Below are experts of layer 2 (counted from 0) of a mixture-of-experts language model. Rows are named router (the router's row for the expert), gate (a neuron's input weights, with its number), up (a neuron's input weights, with its number) and show model dimensions 0-255. Each number is 128 + 24 x the weight over its row's rms, rounded and kept within 0 to 255. Numbers have three digits each.
After each expert's rows: a language model's description of what the expert responds to; "comes after" lists some tokens at least twice as common just before its tokens as in all text. This comes from a sample of Wikipedia text that the model never trained on. Tokens count by the router's weight.

# expert 30
router:120135149113118131165091100127098098126139123123146104128132092134111155126141105115115109144082110107177156120101090113117110127148119101125133142114142146122110117115097187108183093086105135153150112068151107145102083142114125108125160132138134176146147117103091130116140126130113143174146126094133135151107142141117091102148133141152169066108157137125111112085094117129105132109139162137166095142169172105131125110114133128187116109168104107109158125187143124148132130107153110144088135122120118115134159142169119125097120104130134101157138139174162139154136106136154126115131140133137145115100107143081142087109109120113130123164122109122120126127110151151113151145175163121144132104144151109059186128094114139095104120105112167158126145124114086106124171072126109
gate1:107165150080114119131139111166109111131141103114129147122121116134140107135153117092096141120122148160164189174085122156113099138112152126136160124141157123116158122095155126116121132084121114134149135145141122140097152100119147157149158134133097153110116097112167131113140086111124111100116133139100156118110118086116088126136113150158104113131131132146151110138096138140146158157109145155147117141097104153102153104135121131143081164123113153108134129091144107107102129129129112083110099077120122134183103138143101154073071145161112130136141132132104192096080143097098106139122119147136154104135113093118127133132110131184150040090109096147125100095165149148110091104125159120104100144087134115130124107111109110085139094159121120110112147124159089094148118110163142
up1:106126141139129132113152136145118139116110129120127132111115133135097138146102096089138087114111161173072124115116124150120061120145134129173136100141149136088098103128151089137114123073141120124126119141121173155109130133093104129139159113141147135131107108128158144156085123142138114097152119102110140099125126093120133094149114133142099075118129120144148098122150150194102173136130098118147155112077102128084106091110150114141118128142131135126159134132154115101138164179101128065106114152117137102158128135139121138105104091140117140143126132129107127092118123126126112108097110164134145121200109110115141149139131163127158056100126129156181093116127139105150129073097153139108065144090109113133146108121095142077125088089120133106161139147135104130126093118142166
Capital letters in names. Single capital letters or short pieces beginning or inside names, codes and abbreviations (FRA, Gardner, McLaren); also ig in pig, origin.
comes after: " (", " \"", "\n", "-", "I", "S"

# expert 27
router:142131144055128128139088120129172139129126141103090144081130128143099167117110166125115095164115121114168102124112126140117121150155141130116146139146123118171111097121086136104096132138198121115148162153116169166096129124082126118106159168122133178131100127082081107130159140107102123158132112126109131110087090143124118109150123102140161140094176128119118158194146118144090124123104122136154152187165120142115154134102141106136130123129110106140183109110166120134153140096137114124158083132112082110108129128166107108088135114130137121107134137153138129173170116107146139161117103115114099105106133127082168097200097098128115145131160139139124134114165115145131120123085114132126110109105156154121124150145124159113132125134136109117094155151092112137108138122102155
gate0:153136113093149061049114147173163112143139151140175151138119117114063151144128091099133131087125108096149133158093118151094126128112119141085140108129129126170105091111147149145097108155126148149155147154123139143110127133136162099166147115134109134180141136113120145111143096068167157127134176145147135149109120138162108136165117150147146148171131126168118133164107106126149091146106137157122096155131157126138130075094141091103135127132123153130105149130109147142106164123132139145116103164162123117128093169158141122097124163133158144108119097162148106119105148125141138124168114112088107142132128171109165179108132145137109134154131118106155134143106152186138109144131079161141151117132131148162116125147135101149127098123104148119124146126129104163080113118091114
up0:114151129131133120045128096179128150139119127128140131097123127112095151136148098107134128126131165127162162126158123141115151109137134147099141165151148124124109109127130128159100143118121097099140140151136142159152147183127147145169149117142156140161164159114092133156120094023132148122141161139128146138111161052130120097131120143150144120113172099119140115143160095136101139113096175173109167137096125119156155123134175091160158095131129126166109133118131118140144114123140159142145126146146152111097122173127111149121090130195130134099138103146128102140118128153138140140164111114160146140102145122129130152127164126126133106183133107121132124160133134105131136125135138109150124086153131140120116139154107063105128086094139111117114174144138088121084091119098141
Commas and months. Commas after clauses, dates and scorer minutes, dashes in medal labels, and month names or years, such as "By November", "2000,".
comes after: " 19", ",", " 18", " (19", "20", " in"

# expert 57
router:117112160093162163155118095111139119112180134125154129123165110124111121140131115119133141124117129071145147094137118104140136150085141111119129166113142110127119122140103138095146136159128135156108162108159145210139183095143129123127141166163124144088139115103102141108095153104156125149167150111116102131119097110171152101176118138185148112109145078126122109126121102114156146127088146111120150165141137110145166148151118137168094120118103148095147150141149164156181113136105091148150156137093078130093136129169112098088122140142086118111110145120115165170116096147120137143090118148107107127132127139113137077120148148133158160133098163101092147108126109118125095107155164089137159108113139124119099146163117099136084109154126137132118153118087148159120107118105148
gate0:105094133117124122120100124086154110126196156112169123148101117138146139148158104103114091102130114098118142120106172137152093129061153144144156130112137151159090167132116147119095145126118144134110070131154119120138104092180145145173168118108107148116145148136091074099097137123116119150117102128126113094105125127101158108123114097170108157107097145117116125164122131122147117148088176162144149141102115151154154143110130137147120084100114123180085085140155124111161118069092119136124143151091126089137124128164141087151100168147091075145120151176123154122108127157129133176156117163143138152129129124116138091122130114147122130135119112135143127138126133162166113129164102130127111127163133146137110131126126105136147085105179122134171123146119140077125119130106120
up0:098162115123160153095132171123121151117060089197130148087149127111167145161084127156101130130107161107114108135171086107116100132158149108118114089112117117147172090141140126136099133127104058100190129175142126098169101137156117072121148130148152160125149137096138135112151113137119119105108123127100073151132128095144111124147163131113147091152137090114067150122130111124108167139154115121127158096122089145131105159136157118113141136128143112111113137106128153095171107133128111145087101107166115128093139114111149117131173148135141133136120101116132098095169119084074142127135107110151151138118156130151130138118142139092144094087139115106100122086132127106140134099160134158109151127132138139122187125153093106118117132131109140127136129107127123160113124128153128
Name endings, at/first. Name-ending pieces like on, ton, den, ward, plus the words at, from, first, United and given names like John or George.
comes after: "s", " in", "y", " New", " South", " out"

# expert 14
router:133123161099119150140112083155151124127149074073134113124124106105137122134107093141098118147104106118145168124149141111187147164123129117112140122157130120105096129096109109103100117118152158117126147122144107139116129086115114134075134169123096148146152106117098150133135117104128100137144104180093099140099085123110122146142095128188135146076134100093171104115144118108083119154125125171175087139166143139109131112123123131117112125142070146121134139162118156178138134120078129108124112142100174124161118137148135121114167137136122074152137172137119138141122105085138131116099133113098147093123150127124114140132092137110057092135111162126157156133129082156101104144125154086142123095132144111105101145121129139119137126080144118107125147115137088139140108102064105
gate1:123142145116072120117137122183104164167164134135133103146148137148131123156167144087116142086137143182160163078111094078131135122111116102137165133143103094133113116109131148121147157110108103096099151101150144164112156126113161122118142131119107140148138084131095116117099124102174166084149123124087157164114117127152128133113106109136117076154134133161130113133169110126084112154131130118128134135154142154150127122117116151143103097145118162089108133132167129102161109120133134079151156149092143115148121120163140100157125136139106113101112169107128125145087159129076139115158118176100144141178134114116085142175094139162086137131130163111133168122109140125122074144120130095144131151148132127106064121123143134137126130109084092145099148140122129096090140125091100
up1:159116124118147139138095168092154081123085088115138120106084141135168165113167134115156117160139152106143119151132128158145117167136085090130117126127110091093079105101110187135134096140121123099112107160099175121133125149174132112151135135132078137120176141149108136129151188114165096146107130143106152119123139096120128121138167151125092148128120122120129131121116117148099151128085126108155118133138096127117134174136147121106144134130116131138151146110100129141131142096119116117137123147125095157109158138130113109153159103087137120104134125156121138107128085105191077088121096148094146112154140147130104118131091156096061157098134080174142089152140130127110133103109137133094117111134138098121100128086075123112125179121128108146175109133134100125101132116178132
Mid-word er/or/th pieces. Mid-word pieces er, or, th, der, row, bor in ordinary words, such as gender, honor, suborder, 4th, purebred.
comes after: " F", " f", "f", "th", " 1", "F"

# expert 39
router:102096161077112143120128124101111103125099105112119157111124125169081123134122098121130086136111134127127164107096116155161066147137104129106144141080130105131140079118138163111115127100176140113078128149134117161128173138118126109115160160126095162153119129137117127126121084148160105116118107133152145123109084129175111131164118129114105108133140116113089100143107129108132120118099086125142153126141090115107121071082135111123113081159091137117138110129147096151126126141071060121104155141116127118137140139178141151089128124100129150121135119136128115155136140140114096097137127126140129063166118159109152118154122101148135124136108116150155124096113124081112117126122160103064098087190146095160134111075123146116104101099142138106151090152139133159127109112117138
gate0:104112150121122169148127132119137111114121132095121135148123117139121103152113138107125107170130127081143141131131110167090129139170097134093111137116150154117123092078104131132157115126123114120140098159164151103088128123139123166092119146099132148144146106170135093155108132133144123073129113087128062174138118177158167158158159093114161104128094153121129191141100078158102128099160112099159068133150088152078193113110127141139146113140124147106120096151118134146108117108127111097132124130101129110178131151158122129126123153128103129136096101165069110104144115116148122120119126108172124087139101110108068143128096138113117145144128133142104108144088147119179158117128137097094139123156113112125120133125088122119130079117145122102137125155146148126148124098160113
up0:160135114109120081140113092154135149120139123120140105168110096092118116109122128136101092104129141131113126113098096091128129123128146144143136125141102136087137164135120136115161169120095168137133140099091179165140170078118149085113129126147138125100138154116110107153119133139142109135093103182083125092112117089119137162127124144135113116124109110127159072163158140113074150117104093123154132154136125153086129188097134102151104192098142113128129130113094111118112126126109125118090057148132152142117112060115124155145136072121167132142166119165158137144138137139142106148167146138136147160186119103128178110101168151124113134099078123126120148123145087157094108136149112127164132114102094122129128125143112175110120152134116121124143160119127124129136166120128142
Consonant-cluster name pieces. Pieces like ke, ight, ra and capital initials inside names and words, as in Tus-ke-gee, Ber-ke-ley, We-ight, Wa-itangi.
comes after: " T", "t", "i", "T", "g", " h"

# expert 10
router:116133183119107109127103147080098090144102126113112114075148120141162148123140125108124117145133138135120127076080145139181130162126119146094119128103161125120136089085130166107136114116148146177104171117131112145122124117110101153121140153122082145102115126096118156130151117167129131117129167127125103138115138136130117067158127106129123102073190150150106113131105146100092127138120081131192142131156115128102099098126147139148121137144090160127134135120130158157131131087121117153152152115103075142145106134120137090080137115090146089119130096146115111152131094165132143146123079137157122091127127148133131088137121114108133100125129147168136148123136103125057160100162151121163116115141172131115108105119098140092104073114111131110179096094116131104141143114116113
gate1:095125122150135152159162165155120125133124117153142128168159108123144114146161132121135149138166126175092123139116124115119095120095150101111121123130163134110124152135074132108135158172153083123114133154122129112130104105097122148099155104105142148138129145127181072140158167142094107159148154123129132134112117158106112172115121162101131135080127116103150128144150142097164114097125138159142200141140122097100096132126080120141124140129142166126145135138088095116067090123132126154125147148115160130131119135111117145126083116165124146123110142133139120129143095130128151137129170107092133144139129165131117079123174155120147095163099136179117124107092109116106121134159099099090108135067158111135137097101121156137130135164156160147058130127141098161154079165151120
up1:138129121123135117072126111109117121112128152141153150083095146114134123144107128128126112143105180081169162136123130141157129109120163135138074135151149091144113112140136123134130144075149159100101119101147166108118122172141099131153145122171159077139117153175091196116131097086156102108117105124133106123137116119147189103152145096116129110125121086161147114099152121153128163134131152110116107110127126149150114118122135127119133126139114130146134111138146153103163147105140183137091172090150093144131137151105117140142137156078151148119139112107122126111118135142130094142118114123126079137155103128143127115137106121159145122113129075077125083144121150131131130102036151159137159124170119100108092161137108134140126126126088133171178124102133157137094157096098127
Word-initial h, ra, mi pieces. Short first or second pieces of split words, especially h, ra, ho, he, mi, as in be-h-alf, mi-ddle, py-ra-mid, Elvi-ra.
comes after: " ", "-", " (", " \"", "/", "'"

# expert 62
router:087105153109113121123073105147124135133121109089135142151154095137178123107145112135104124127069113123126158138128092135123150134122131150117144108084116144121163079075133166103163118174125144179122116104166148164111136114152123133110181124130086148154126127117129121162078112160131120151102138129083112155118119138139099110117131122140158105121157093122124160116121118141152082173146101152137141146110156113158143151124137133180153122151111132115167109124177079146155136073144120133102125134131113079135120156144116083135130129057136110101150167158109129149151117157127138138158095156188135109191113121161149128140142141147139115106133141131111130078131132136076114120148147109114168114179146130130089113121124179106114143130146118140139112099140116120125117116113113
gate2:122128161128140137131112125124155146122126121158108162164118157108123122155156098102130127169147159133136126113164096088123119149123135106145118145113118136125144050125081156106157121061143099167080142133132113148146104087108097119125110146132106125092133115136121137133120133125173147169144085171139117120172134142100102161124154122114146148103122092089114109152110128164120135129123161123142136165162125149122197126131122105145124152153107104104118155141137100173150126151138143135122109113123126133140090162108121091092118105102106155086128155153085176128103189135145133150126084161164107098115131178141153154155160128147109109140139121190124106121151123157132143130103148156133147104099118127136106163134104107091119152118172134152139106137157125137146143068112086
up2:121142133130150144149120104114082116098114156110199173148156149113175113136143126117168123165142137114123131143161112155111131101177148120114109129100072130102123097145113155128140142123147114127107086140137129114104156159138143123167163151142096114123095141161096132109129113112096090075096127117124129121121161073111137144108143129125118082127116150140130135092139105149084103087173095107122175092131106089133152142088125110116140127114119135109121128119148133128144135118128153119192153116098087170138112154141113105112118128108142112137134085116110108151085124107126132191103137104159168108130143125146100064116121149098151129165108164149149144102130145073125143118130191094093140115137123115118129086108153144114167151136112105120132132153165136143121175146154136
Section headings and breaks. Line breaks and == markers of wiki section headings, plus heading words like Personal, See, Note, Career right after them.
comes after: "\n", " |", ".", "==", ")", "|"

# expert 41
router:126104118109091114121083139154160138113142132107116132107150070102142157105132146110161134144143128097147158125128149149113153115107099106080148154141125131124123113118108118062111103145168150165163161144169135136111121121056153106103179164141132144139068134096124051148140115161143153120113112126193140146085141104135076097135086082108154124112161102116113114125128104156124095097091102114145133170137123123137149143084121150146130114119111124167122118122153148134136115124076088134165160161137116133142132135139129086129132134114136099101078111134118126142088132153124145160117096111122124106131074174107174113156105117140133108158107117108131144083104124125092103095131158138135117130155092126149117127118125150105119113141137143142122100100127139107126106134093130
gate1:115087105149115142114145168135124097128135122144166203123121143130196195158160141133137116103140179103111133127147118085104143081122080091118152167149154134145129130132133100126151128154132177145124130113087184173140119141137118134145155142114119108106116176125174150149098055178104110092094149135107128116145120122168146140149092117128093107141092163145111176149078122152161175082145115116145104119113124132126112084111142144120113127141150116162173159121139109122132135166130107137180160152143125105124103130132106132151134104099149107143101129125149162110124129135132139132108143155135123098109135119152111091137094145111145177133143156140106138114136143167102086145110115143137137149146135115135109135121143109119131144138102101106132162116116132145072132134134109
up1:120089104105135129136148120141093085138110148117160150105134132159197142115124143097167154128145132107148109142148119080129156155112091122088154167160182142162101129072138116140115123105109158140112138140090177156113138154085119118136157127118101137128105153133151148123130123108150065115136164129154141104143118114155134144147174111156057105116085104092105134147108140107189165103139127110132110089081136125069129083121102117096088106096139069156129180150135133123119156126138076122128133158143105141144120139160119117161111124140142121096134152170107174123104138124115138153120119153128161113126122140126129134149113146110170119183145148143152118079127116138136126154114137151117121132151112113150100153140098133093139143116130101132109110122139114144111139148102109
Copular verbs and sh. Auxiliaries and copulas after a subject, such as was, is, were, has, also, not, plus the piece sh in sash, lash, Sunshine.
comes after: " the", " and", ",", " was", " he", " which"